Experts of a small language model: width 384, 128 GELU neurons an expert.
Below are experts of layer 8 (counted from 0) of a mixture-of-experts language model. Rows are named router (the router's row for the expert), up (a neuron's input weights, with its number), down (a neuron's output weights, with its number) and show model dimensions 288-383. Each number is 200 + 20 x the weight over its row's rms, rounded and kept within 0 to 999.
Before each expert's rows: a language model's description of what the expert responds to; "comes after" lists some tokens at least twice as common just before its tokens as in all text. This comes from a sample of Wikipedia text that the model never trained on. Tokens count by the router's weight.

# expert 51
What it handles: Determiners starting a noun phrase after prepositions, mainly the, also its, their, his, her, 's, these.
comes after: " of", " in", ".", " to", " at", " for"
router,186,214,206,195,175,181,211,178,191,163,212,192,181,219,190,194,211,171,212,201,189,173,185,222,202,185,195,204,196,229,191,203,239,209,233,234,201,206,201,161,189,188,191,170,227,213,233,165,187,238,190,198,221,201,213,212,233,197,166,201,219,206,200,201,208,205,216,182,214,198,185,210,197,200,214,175,243,185,210,208,227,183,200,194,174,213,178,214,175,188,188,214,226,193,194,184
up0,205,199,204,212,219,180,236,240,232,216,196,193,248,149,198,205,195,185,240,216,195,179,224,189,215,201,179,217,200,209,200,178,175,221,238,208,169,245,202,185,183,208,216,212,199,160,223,183,174,206,182,203,174,186,205,221,216,203,234,207,190,211,195,237,195,219,215,205,192,211,228,164,165,197,195,160,191,192,174,209,178,211,221,193,194,199,212,194,202,222,204,203,158,208,191,214
down0,171,132,180,178,234,204,211,210,156,187,200,239,221,205,204,224,210,157,183,197,221,194,186,178,187,202,216,188,174,208,210,174,237,183,208,190,203,243,198,225,180,208,148,204,198,167,183,159,204,213,192,205,172,162,181,227,185,182,190,151,208,206,214,254,218,213,197,220,211,192,204,153,172,213,186,177,216,216,185,194,208,194,192,191,231,187,191,188,238,221,207,204,199,190,203,216
up1,199,187,223,211,186,178,219,221,225,212,172,203,201,220,179,184,175,220,225,202,211,187,207,196,197,198,200,170,160,204,205,196,214,225,201,258,229,191,164,198,197,210,201,200,211,162,197,174,243,203,168,219,176,180,169,226,232,203,186,189,196,204,183,222,245,199,203,228,191,216,214,203,229,216,216,188,202,196,211,196,183,209,213,205,174,193,194,204,170,256,168,153,209,166,195,225
down1,215,216,200,203,216,238,210,199,190,222,204,226,202,236,227,185,209,187,229,220,178,211,195,207,218,231,199,232,142,197,211,156,196,229,187,208,215,188,182,200,230,192,197,239,201,180,239,169,189,203,199,210,212,193,230,199,171,209,196,199,211,171,200,225,195,184,214,178,212,215,165,219,184,218,183,195,215,215,210,181,202,184,228,177,218,166,203,180,184,194,198,187,199,229,188,241
up2,203,190,182,206,176,202,157,203,173,227,236,224,219,220,176,189,200,213,228,184,206,228,230,189,220,222,189,173,216,245,194,219,192,173,178,258,194,227,176,234,203,208,193,189,170,208,210,203,212,173,154,171,211,203,235,196,213,197,198,203,202,189,192,185,166,209,214,194,215,181,203,186,217,156,184,208,177,213,196,188,169,211,186,236,173,174,184,242,239,218,214,211,192,205,175,157
down2,203,204,161,178,218,180,208,199,229,178,203,215,168,201,199,207,216,164,221,171,202,189,186,211,158,169,217,186,165,224,229,222,210,198,199,159,207,198,203,212,199,195,187,234,196,235,213,176,196,202,199,194,193,215,228,225,222,203,244,214,216,204,174,199,215,236,210,191,177,148,186,173,168,200,220,165,227,217,240,185,195,179,210,210,225,204,213,183,232,244,192,200,183,209,190,210

# expert 36
What it handles: Cell content in pipe-delimited tables: numbers, digits, party abbreviations, and prefixes like Sub in Submission, non, re.
comes after: " |", " ", "|", "–", ";", " ·"
router,226,215,204,184,202,201,199,150,215,163,242,222,203,166,177,212,217,192,227,176,209,211,178,208,189,167,224,202,199,195,206,184,183,182,212,204,218,183,221,235,195,187,221,191,234,183,207,202,191,208,205,202,212,240,225,191,196,227,213,178,202,196,206,210,232,210,201,184,248,186,176,219,188,207,228,220,207,201,207,175,174,193,183,188,191,179,198,225,181,200,196,192,160,196,172,190
up0,219,191,186,188,175,189,197,191,189,197,237,169,222,248,185,193,177,195,140,235,181,249,178,199,203,190,224,189,185,193,178,209,195,204,180,194,212,167,180,210,160,212,188,175,206,227,190,154,177,223,232,202,172,197,194,196,179,174,215,190,258,198,186,195,202,199,207,186,225,177,182,200,192,198,174,191,213,225,219,207,202,198,171,212,224,186,211,183,201,192,219,176,208,191,240,183
down0,194,183,199,180,206,205,197,220,216,205,207,190,209,230,210,178,218,201,216,189,209,195,160,239,171,176,196,174,221,186,201,185,204,178,185,240,216,158,183,225,215,189,191,275,202,240,200,181,181,193,165,205,245,206,183,180,209,202,178,229,241,180,183,183,179,185,202,194,204,209,199,190,214,237,213,157,195,211,188,207,205,213,191,161,207,182,225,190,215,183,188,207,217,199,228,203
up1,232,188,177,225,194,208,169,203,195,184,223,191,209,188,193,194,194,192,236,202,151,194,196,224,207,214,203,205,190,173,209,161,188,231,194,183,186,167,194,195,179,193,193,197,184,197,209,175,185,211,184,223,174,186,209,204,187,201,179,166,215,206,196,176,162,203,196,210,218,230,202,178,174,186,200,192,240,190,195,183,195,200,189,221,213,185,205,179,183,205,192,220,177,197,180,185
down1,207,186,200,204,206,205,205,232,201,224,204,197,172,184,192,201,202,229,218,213,207,179,221,194,206,183,258,186,222,248,182,190,185,207,201,208,190,169,213,195,182,195,190,233,216,173,181,254,194,202,217,217,204,175,181,217,176,203,213,215,194,220,238,179,220,225,183,189,188,233,183,209,205,194,180,201,228,216,210,206,181,241,204,207,224,203,183,167,194,221,170,230,157,221,224,216
up2,199,213,220,199,233,207,222,186,211,191,245,254,235,216,185,240,229,211,224,212,241,189,200,203,203,158,164,207,207,186,157,200,235,194,213,188,169,213,210,200,213,180,179,205,249,199,188,226,210,228,181,223,208,222,201,201,189,206,201,187,230,184,190,168,222,215,213,198,175,167,227,191,168,193,225,192,191,205,196,205,172,226,172,222,231,221,183,184,227,212,190,213,199,212,193,230
down2,222,207,207,182,232,202,186,256,191,181,195,156,195,214,219,217,187,195,188,235,228,221,176,167,181,178,200,172,192,195,219,194,204,208,218,191,200,194,185,176,220,193,192,201,214,171,232,204,182,188,216,227,169,201,199,196,180,198,206,164,190,196,194,197,226,166,203,200,212,231,192,178,204,202,203,201,219,207,201,196,215,161,198,178,159,173,185,226,205,208,225,216,197,203,187,212

# expert 17
What it handles: Articles and linking words after copulas or naming verbs, such as the, a, as, called, former, including, plus colons after infobox labels like Type.
comes after: " as", " was", " is", "-", " of", " became"
router,214,201,190,206,194,185,188,212,179,204,201,212,200,211,188,214,204,217,215,204,182,215,191,228,175,176,194,191,204,197,197,162,198,194,215,238,212,216,178,191,194,218,190,193,199,196,212,192,184,219,194,206,230,199,207,219,213,225,188,229,221,180,184,239,206,183,191,205,206,210,214,194,201,181,217,183,197,256,198,208,220,183,193,186,205,206,204,215,193,197,189,218,159,172,178,187
up0,210,207,262,189,201,197,220,199,152,208,182,191,193,197,232,210,220,224,223,166,180,141,161,172,201,196,234,181,196,189,212,191,187,207,203,193,227,205,198,183,195,207,176,211,201,202,197,190,200,224,209,211,217,174,237,184,234,223,207,213,202,197,206,213,195,226,186,203,188,174,183,183,230,164,202,214,187,215,202,191,233,214,187,195,201,212,251,199,214,161,209,194,211,190,180,226
down0,175,202,188,200,200,212,209,212,221,220,195,192,212,230,218,212,202,215,222,222,175,199,159,190,188,201,211,196,203,151,211,236,178,211,205,209,173,215,176,181,213,202,224,228,193,208,236,228,218,207,218,208,217,179,219,234,200,212,238,218,222,183,170,229,199,227,225,154,213,194,195,193,218,207,209,236,204,153,214,220,202,210,240,171,203,216,179,206,250,212,204,169,177,187,181,221
up1,177,203,212,200,208,229,216,217,192,202,191,199,199,198,200,174,198,223,186,189,151,183,189,206,219,206,190,179,213,212,218,188,225,188,213,182,147,179,197,218,184,189,205,188,249,154,158,188,200,214,233,226,228,219,201,212,194,224,195,184,155,198,218,239,242,204,237,199,182,228,203,215,173,220,224,197,190,166,177,214,162,201,184,196,183,200,184,213,235,183,191,187,203,189,246,201
down1,202,170,150,221,228,188,235,191,229,197,187,191,198,192,225,213,229,218,196,210,204,181,191,228,188,200,212,220,221,176,207,226,206,189,223,205,228,153,159,218,192,234,235,173,210,178,186,219,208,182,222,216,190,176,200,218,190,169,210,210,187,209,204,211,199,193,187,206,183,191,231,213,178,230,183,186,195,198,224,166,156,223,223,219,193,185,232,231,220,203,223,161,210,180,189,190
up2,177,203,175,233,198,238,200,196,180,201,222,208,207,213,188,201,185,187,211,208,197,218,166,219,197,184,191,219,210,222,176,184,194,225,190,206,217,206,186,197,216,221,169,215,213,180,216,176,236,202,223,204,161,215,164,185,216,212,192,232,195,185,196,227,196,168,242,215,228,214,186,210,239,204,190,223,186,221,207,223,206,165,190,228,186,183,211,200,204,214,156,194,221,218,186,214
down2,199,213,163,203,210,238,193,221,190,202,224,208,204,190,225,200,196,218,191,210,205,192,176,173,193,166,159,207,224,194,229,198,211,224,178,188,202,179,198,190,184,173,204,194,203,265,185,169,199,215,221,163,206,198,193,216,206,190,174,194,192,221,177,212,216,213,242,223,204,174,193,204,232,200,185,194,205,221,195,236,189,186,191,227,168,183,205,200,190,173,216,197,174,206,203,197

# expert 14
What it handles: Pipe separators between wiki table cells, plus colons, semicolons and coordinate marks like °N, and row labels such as Mean, Highest.
comes after: " |\n", "0", ")", "1", " —", "2"
router,194,197,199,182,206,177,221,197,190,210,225,212,195,206,184,180,200,207,205,214,211,199,182,211,191,193,166,211,188,207,202,188,237,204,214,174,203,201,200,221,169,237,249,186,262,238,195,188,167,209,199,184,213,194,180,229,212,192,165,200,229,213,174,220,190,194,186,216,200,196,179,217,226,186,222,182,226,232,198,186,158,180,218,204,220,198,208,174,198,223,211,201,184,190,189,199
up1,203,184,200,232,203,168,174,223,195,241,229,182,205,213,221,215,209,222,194,216,177,221,170,208,214,202,204,205,225,171,183,214,180,182,184,202,191,202,209,169,216,209,192,184,196,220,186,177,231,206,183,186,199,198,230,215,203,175,225,219,183,219,201,212,194,194,205,237,206,192,226,223,192,235,187,159,209,184,198,203,177,214,157,195,225,213,219,200,174,226,196,198,234,199,209,223
down1,165,203,193,185,184,243,233,206,193,194,177,189,208,172,208,214,229,194,226,215,222,215,201,192,185,210,167,199,209,221,179,173,226,187,191,220,223,207,192,195,176,152,158,214,220,207,183,164,182,207,203,216,202,189,230,194,203,217,213,219,210,202,178,203,163,189,227,222,192,199,190,186,184,182,203,186,136,160,167,214,184,191,239,178,197,186,190,191,191,202,226,207,229,176,192,209
up2,197,230,196,214,174,178,234,263,203,211,192,221,167,152,175,155,192,220,202,183,203,200,214,200,160,189,229,220,176,226,217,184,184,186,190,201,175,184,184,227,170,194,189,214,215,212,209,196,196,212,243,199,210,183,220,175,204,237,176,216,187,195,245,191,199,210,210,197,215,176,202,217,199,215,196,201,180,190,188,202,213,218,202,195,210,172,168,192,194,225,152,180,189,228,198,210
down2,174,215,224,176,215,223,181,204,198,189,205,190,213,219,210,200,133,197,204,224,216,219,198,220,198,209,197,238,224,170,203,203,193,215,233,213,192,159,218,193,234,170,191,212,209,180,204,173,211,227,197,192,200,165,192,192,181,209,197,204,209,187,231,220,198,183,191,220,250,189,231,214,168,231,213,143,207,208,179,196,190,173,182,217,187,229,230,179,196,187,214,187,224,196,184,232
up3,184,225,222,246,212,189,224,172,200,185,217,194,222,197,248,221,253,201,214,192,204,206,181,172,191,232,215,186,203,180,202,196,199,155,203,191,169,225,190,204,164,187,231,195,224,216,216,212,172,200,195,189,205,229,204,161,193,231,218,186,175,227,206,210,187,189,186,244,155,183,169,214,171,195,202,218,207,228,172,199,179,240,169,219,201,180,184,206,184,186,184,179,177,209,207,186
down3,200,202,205,199,171,189,184,205,194,183,182,224,205,197,217,180,199,219,202,187,156,164,204,204,197,191,220,218,216,209,201,194,204,191,227,235,188,217,175,195,237,151,218,246,179,241,203,236,199,174,207,209,211,198,238,237,193,239,175,224,168,186,218,204,192,161,207,180,204,233,200,225,193,177,223,246,206,181,197,168,204,186,196,209,189,196,190,168,187,207,217,152,209,198,208,222

# expert 18
What it handles: Section-heading markers like ==Plot==, space tokens before dates or numbers, opening parentheses, year prefixes like 20 and en dashes.
comes after: ".\n\n", " ", "|", " in", ",", " |\n\n"
router,204,217,198,186,228,209,229,208,175,193,237,210,173,259,151,207,193,255,208,193,222,168,207,223,181,220,207,198,211,213,163,209,217,204,250,220,193,168,205,170,202,197,164,187,240,181,196,202,205,193,177,201,216,195,194,211,211,229,216,170,219,218,207,193,204,179,217,173,192,196,204,217,195,218,227,189,216,180,218,186,178,189,214,185,188,213,221,204,197,187,236,224,237,186,193,186
up0,197,171,227,177,203,157,241,173,158,180,192,217,202,184,189,164,181,199,178,201,177,192,204,194,161,208,201,192,208,191,189,213,198,199,178,206,194,191,209,218,235,196,187,165,221,185,219,215,225,182,214,188,210,210,206,176,178,195,185,173,163,198,180,212,192,170,220,220,174,196,206,204,174,194,213,211,238,219,186,223,189,205,231,211,169,204,201,216,184,217,180,190,203,198,206,197
down0,209,220,212,186,190,179,196,192,223,196,199,206,186,197,234,200,227,184,161,182,177,211,180,173,209,205,202,222,198,208,194,202,229,182,214,205,216,211,183,183,188,237,187,194,200,184,215,183,170,233,201,200,208,212,159,211,263,220,178,187,205,196,192,168,233,194,228,208,215,250,221,187,163,238,191,242,248,201,176,184,211,205,197,174,208,198,203,201,223,218,194,194,210,172,192,148
up1,214,209,201,223,208,193,245,207,211,197,216,194,225,198,175,202,208,180,201,194,209,179,217,197,160,249,184,223,210,158,175,157,186,201,201,147,212,177,217,226,191,192,173,200,218,217,210,219,206,198,194,241,216,190,236,193,220,173,239,205,202,209,184,203,225,202,193,193,195,184,240,174,191,189,196,210,218,225,209,203,174,225,197,188,199,194,201,170,205,183,204,192,204,202,241,220
down1,191,181,203,182,262,194,188,201,200,200,206,203,183,232,163,221,202,195,179,193,189,170,181,199,198,195,203,186,191,197,217,182,216,177,191,227,200,182,165,195,191,198,227,198,195,198,221,176,220,186,215,211,194,223,220,201,180,193,188,203,199,220,200,197,169,210,204,203,174,218,181,187,187,175,218,185,173,194,205,207,206,195,191,214,194,190,222,212,196,192,215,187,190,214,226,190
up2,179,186,175,231,156,203,194,186,175,187,212,182,199,185,192,211,218,164,175,180,194,203,234,226,206,190,190,247,203,232,210,179,190,175,212,201,187,177,181,226,163,191,200,229,195,217,207,169,201,225,193,180,183,208,162,177,210,189,175,184,200,222,209,187,195,191,203,188,176,191,207,170,202,220,193,206,177,178,214,202,204,159,172,207,212,207,218,202,192,205,200,176,179,148,204,250
down2,206,217,184,217,205,209,226,181,190,211,191,185,220,174,183,215,142,185,192,191,201,210,232,221,249,181,213,197,149,220,201,174,193,185,189,196,239,226,221,215,201,217,187,224,209,213,235,199,208,192,241,210,209,173,206,202,185,207,198,199,216,195,243,203,212,206,186,224,219,217,179,227,199,164,215,218,199,211,208,172,193,214,225,212,169,188,189,178,195,252,184,209,175,201,205,156

# expert 53
What it handles: Opening cells and header words in result and election tables, such as Loss, Party, Votes, Candidate, Year, and blank first cells.
comes after: " |", "20", "|", "19", "18", "–"
router,193,207,217,217,222,199,201,178,209,180,211,217,234,178,176,212,217,215,249,144,186,179,194,181,170,205,180,173,200,230,144,200,233,195,202,207,215,172,198,176,189,187,209,185,212,227,202,215,192,247,170,196,206,208,213,186,215,194,208,190,237,201,193,178,210,187,157,198,224,205,182,223,231,208,208,204,204,249,185,199,187,190,217,188,180,231,200,229,178,196,198,203,190,172,215,171
up0,177,163,237,205,227,193,192,201,198,191,194,161,219,180,205,199,170,220,175,197,228,178,190,220,188,212,204,233,221,222,156,197,156,195,221,198,196,182,201,191,189,194,191,199,184,220,222,228,199,200,204,203,203,183,187,181,217,198,214,182,151,192,202,208,176,175,179,218,188,175,179,211,220,169,219,206,222,196,168,239,154,206,192,211,199,202,153,243,194,196,209,182,202,188,209,194
down0,192,209,205,203,182,225,252,206,185,198,190,200,213,232,202,191,197,195,200,192,197,191,200,219,210,154,174,170,204,203,201,204,195,242,177,229,197,204,219,220,210,194,200,207,175,200,232,215,171,193,232,221,218,199,218,186,197,227,204,197,198,194,193,245,200,179,177,173,172,182,174,229,216,196,220,209,190,167,229,216,148,168,198,223,196,171,174,235,246,196,228,238,228,220,198,182
up1,168,209,206,147,194,202,166,169,234,221,171,182,211,175,239,195,200,190,204,199,191,226,196,239,154,193,179,210,217,209,200,196,162,200,216,164,197,216,225,218,214,199,242,201,185,193,199,197,214,200,202,179,235,214,212,223,196,195,206,221,201,198,212,175,172,194,193,184,189,166,207,202,188,173,192,184,194,239,187,175,218,187,201,208,179,211,194,217,210,226,205,192,196,198,192,191
down1,222,224,205,218,241,189,192,172,215,170,228,223,200,163,193,207,222,174,182,240,186,215,217,188,221,227,177,204,206,206,214,208,188,195,162,193,198,231,190,225,229,176,192,220,222,214,186,188,215,198,181,199,222,182,183,206,206,155,209,207,189,227,165,170,231,194,207,219,228,203,199,147,168,203,193,187,217,203,184,181,181,193,214,209,198,159,242,200,203,208,190,226,214,210,228,191
up2,226,185,188,201,197,201,208,214,220,184,203,223,221,184,186,209,194,169,194,199,204,205,196,224,170,211,210,204,193,207,201,189,195,178,207,185,203,222,200,191,219,160,180,184,197,226,180,177,177,217,195,190,195,187,214,190,216,231,199,208,200,224,194,178,162,217,179,201,222,218,189,180,203,182,233,210,231,178,193,178,198,205,229,171,203,162,206,193,187,199,190,177,194,183,186,245
down2,201,178,197,215,219,206,209,200,233,185,187,192,227,231,232,202,183,171,187,206,174,185,217,218,176,195,183,183,199,213,202,191,176,180,192,203,177,187,192,203,198,190,228,164,194,220,190,183,243,199,196,227,229,164,196,182,200,237,211,204,215,185,211,194,190,218,242,215,190,189,202,204,189,181,180,202,212,226,205,212,197,207,172,218,199,169,216,193,206,230,211,207,217,176,229,168

# expert 44
What it handles: Head nouns ending organization, event and war names after words like United, National, World, such as Commission, Association, Championships, Army.
comes after: "20", "19", " United", " World", " National", " of"
router,217,199,200,201,219,160,206,181,206,200,191,211,216,211,176,203,220,186,241,182,172,200,221,202,171,202,198,164,256,193,196,205,210,202,222,218,233,187,218,179,158,203,217,196,217,183,167,222,254,228,200,197,185,220,208,201,226,212,202,205,232,201,182,248,197,189,208,184,195,183,201,207,187,183,179,205,188,232,203,226,184,175,201,200,211,205,178,220,209,203,230,195,185,204,180,154
up0,175,229,210,199,175,201,197,181,162,198,216,183,207,200,187,208,174,203,176,198,215,216,208,161,182,181,209,204,184,165,199,187,200,201,190,181,215,208,198,201,158,202,221,172,202,191,195,161,203,195,235,192,191,219,191,208,211,222,216,216,198,215,224,240,219,153,213,226,209,208,162,180,189,222,192,151,215,224,233,213,203,197,187,216,155,199,190,179,221,181,269,194,183,173,188,213
down0,166,217,191,164,206,185,193,234,195,178,191,202,223,171,218,185,216,204,204,190,215,183,197,228,167,212,196,184,201,198,180,194,221,203,201,194,230,200,209,198,207,206,172,192,177,213,214,214,195,195,196,216,191,216,213,185,208,228,201,217,242,190,182,211,200,186,207,157,187,169,180,216,166,182,165,215,166,193,202,262,198,234,216,229,197,220,196,200,184,191,212,188,208,162,203,215
up1,221,225,175,209,223,226,184,162,192,181,171,236,202,201,208,182,206,200,186,188,191,164,168,186,242,193,195,213,224,207,166,228,205,197,216,207,241,222,166,230,222,193,156,215,187,176,224,187,197,241,203,214,186,222,177,185,213,176,221,203,221,189,197,189,206,211,200,201,177,179,191,195,189,196,229,189,203,209,224,208,194,167,205,234,232,221,222,192,205,194,211,220,179,192,206,216
down1,172,194,225,193,201,191,201,196,179,224,208,231,213,199,180,161,179,216,183,199,219,185,230,186,196,234,201,194,218,195,205,228,196,210,232,183,215,211,212,233,228,194,199,220,182,156,195,208,176,224,216,174,197,186,146,193,165,209,199,181,218,179,176,191,232,198,182,199,153,210,172,152,205,232,162,195,229,222,204,215,222,203,206,170,188,189,185,210,205,171,197,206,209,211,215,203
up2,219,186,203,198,202,224,199,212,172,172,195,210,193,217,146,199,200,215,233,187,190,208,184,211,204,170,197,185,172,204,192,210,236,217,197,226,212,225,162,214,202,219,213,205,172,184,200,200,239,249,211,177,202,209,221,231,185,216,204,254,207,206,202,185,180,197,207,210,189,177,210,202,182,233,208,171,220,219,208,215,199,179,220,199,183,171,211,208,153,178,214,218,237,202,185,227
down2,207,214,205,216,187,223,209,225,196,222,194,184,222,217,166,183,157,157,197,244,205,194,187,203,230,194,184,207,167,189,211,215,179,217,215,217,183,214,175,178,176,180,200,193,194,211,200,179,243,167,224,237,167,175,181,196,227,202,182,190,215,206,194,202,194,192,189,205,188,203,149,185,220,205,196,226,201,172,206,190,207,239,179,193,213,190,181,221,186,181,194,183,183,202,220,189

# expert 12
What it handles: Line-initial dashes of infobox lists, table pipes starting rows or cells, and semicolons separating year lists.
comes after: "\n", " |\n", ")\n", ";\n", ".\n", " Candidate"
router,213,185,168,208,192,187,204,180,218,171,219,182,216,206,154,195,217,157,206,203,216,222,145,192,175,216,175,216,203,239,193,182,213,191,221,176,223,168,193,186,178,198,167,185,193,203,192,171,216,210,186,200,207,171,213,225,238,194,182,206,221,213,205,215,219,192,213,192,199,216,199,228,196,180,213,177,233,206,168,179,180,208,191,233,201,232,192,198,201,251,195,196,156,181,173,178
up0,170,210,180,221,215,173,172,230,193,193,214,216,200,186,186,166,203,192,181,202,215,205,221,193,215,179,205,199,200,228,172,241,207,180,207,211,190,193,189,177,196,243,206,216,214,183,248,180,200,210,196,190,207,180,214,213,197,213,195,176,200,194,182,185,183,172,193,230,195,190,211,240,191,176,241,204,199,164,215,203,175,188,208,208,227,199,176,208,148,226,178,191,260,217,209,164
down0,187,208,160,180,195,208,251,191,232,168,184,179,219,217,197,216,214,208,198,208,183,183,234,186,177,233,217,206,211,211,195,239,221,201,184,200,198,184,202,198,201,198,211,228,188,199,228,206,221,197,182,217,182,182,209,209,204,186,203,198,181,215,199,188,212,209,217,194,206,196,213,217,226,209,225,219,200,192,178,174,187,212,215,195,139,232,201,200,198,227,189,217,211,209,196,180
up1,197,193,208,184,192,174,212,191,204,180,181,203,217,186,202,192,196,180,221,186,202,234,175,221,175,222,193,172,237,167,200,177,218,207,168,179,191,231,178,168,214,229,203,187,198,166,224,221,201,167,179,202,186,195,213,193,183,199,164,159,222,248,209,198,183,157,209,201,208,194,226,235,212,188,216,235,215,184,204,205,189,174,222,200,210,212,175,252,190,191,224,177,213,214,201,218
down1,203,188,207,211,190,236,206,193,234,185,198,184,209,222,205,199,190,192,193,215,222,219,183,209,183,241,172,197,180,196,232,192,185,190,200,206,208,179,192,232,180,213,201,180,195,206,208,201,195,203,205,174,202,198,180,229,210,227,191,204,220,174,195,179,192,228,190,163,201,210,164,205,183,155,160,181,205,209,256,218,190,182,221,191,195,185,207,187,213,162,212,229,209,176,222,212
up2,168,205,195,198,206,169,207,163,236,220,224,196,200,210,192,201,195,212,205,189,216,217,194,215,185,207,181,205,202,208,189,188,196,223,219,213,169,195,174,185,188,177,202,202,241,171,168,203,180,216,218,203,214,211,167,181,205,216,210,179,178,204,196,210,185,223,176,198,221,216,170,188,205,197,203,174,213,192,166,212,197,218,213,176,201,196,219,202,206,157,225,182,151,176,215,213
down2,227,168,201,213,199,212,192,200,177,199,156,204,190,191,212,203,189,198,197,220,186,207,228,208,208,207,208,215,180,225,189,181,201,174,204,244,183,204,187,186,184,217,202,201,205,210,216,193,181,188,178,192,224,205,191,171,197,176,180,207,234,189,223,232,190,207,195,242,207,243,204,222,243,244,214,181,199,189,186,205,189,192,210,223,175,248,178,205,221,177,203,175,203,188,210,212

# expert 63
What it handles: The article a or an and following adjectives of size or degree in prose, such as a, large, small, massive, complete.
comes after: " a", " with", " is", " to", " as", " and"
router,194,217,211,184,215,190,178,211,186,207,210,191,204,216,221,178,255,195,228,201,215,181,169,215,200,183,223,193,201,203,174,180,229,220,207,210,222,200,198,169,181,231,185,184,217,219,208,161,181,168,136,209,203,193,213,199,220,158,190,206,221,227,183,209,174,192,193,174,184,182,213,202,203,182,205,179,217,214,186,213,199,194,194,209,184,210,204,210,214,186,154,206,195,207,190,194
up0,212,203,163,234,224,200,204,192,192,204,187,203,196,214,213,217,182,192,205,163,216,188,208,211,218,208,184,165,196,193,204,241,206,185,218,195,186,189,158,206,183,176,180,178,178,202,183,182,255,208,219,232,227,206,212,210,204,196,212,211,196,247,206,217,168,175,180,208,200,234,213,194,187,233,176,230,194,203,193,225,190,191,184,204,213,206,203,211,198,187,224,191,170,220,207,187
down0,186,240,198,198,211,211,198,174,218,229,210,174,212,166,210,180,214,224,160,181,186,209,179,199,231,209,221,209,171,187,188,162,192,197,209,197,196,213,209,212,196,180,206,170,185,203,201,225,198,167,216,223,206,220,175,192,186,214,194,231,188,190,188,228,185,217,201,193,169,180,230,195,180,234,180,183,190,225,212,194,184,229,198,165,218,215,211,245,217,176,209,184,198,199,170,204
up1,201,213,167,177,180,202,182,199,217,201,179,247,204,223,214,186,245,206,219,213,235,205,200,170,216,212,195,201,222,212,190,169,199,229,200,218,217,205,168,198,184,241,197,190,218,216,210,211,222,165,179,228,207,201,188,141,198,230,242,197,222,209,223,186,203,205,183,188,197,174,194,186,200,190,202,224,198,219,193,220,172,213,247,198,177,178,222,167,172,205,199,172,195,180,226,209
down1,197,177,175,195,218,214,224,239,218,205,148,203,197,204,195,205,184,195,191,251,179,216,219,182,232,170,180,234,216,211,190,204,182,186,211,237,188,181,219,166,219,185,208,205,256,203,177,206,211,201,183,210,232,193,180,215,171,158,215,193,163,203,174,205,202,202,197,197,189,202,213,166,214,236,188,154,177,178,212,179,203,155,221,215,168,164,183,174,190,195,214,206,153,199,211,174
up2,227,212,199,211,176,209,160,157,228,198,203,165,197,196,175,195,191,171,197,187,224,232,200,187,207,190,215,218,158,218,214,176,229,205,216,195,200,216,200,223,224,211,164,192,220,181,237,200,196,204,171,218,195,211,197,186,176,209,199,194,183,208,184,199,213,220,201,196,219,220,199,196,234,193,231,207,189,209,195,244,210,210,189,218,199,176,229,209,229,188,199,183,147,211,196,159
down2,207,184,178,197,218,216,234,194,205,177,214,183,222,176,156,208,205,195,194,220,207,203,220,224,183,203,231,204,192,170,207,139,221,183,227,195,213,235,206,202,148,208,217,210,192,226,209,225,220,220,179,207,204,207,186,211,204,226,189,189,205,183,188,198,219,211,215,204,199,199,226,220,173,201,212,188,244,220,191,229,184,202,201,206,178,225,182,211,173,203,179,181,188,212,232,233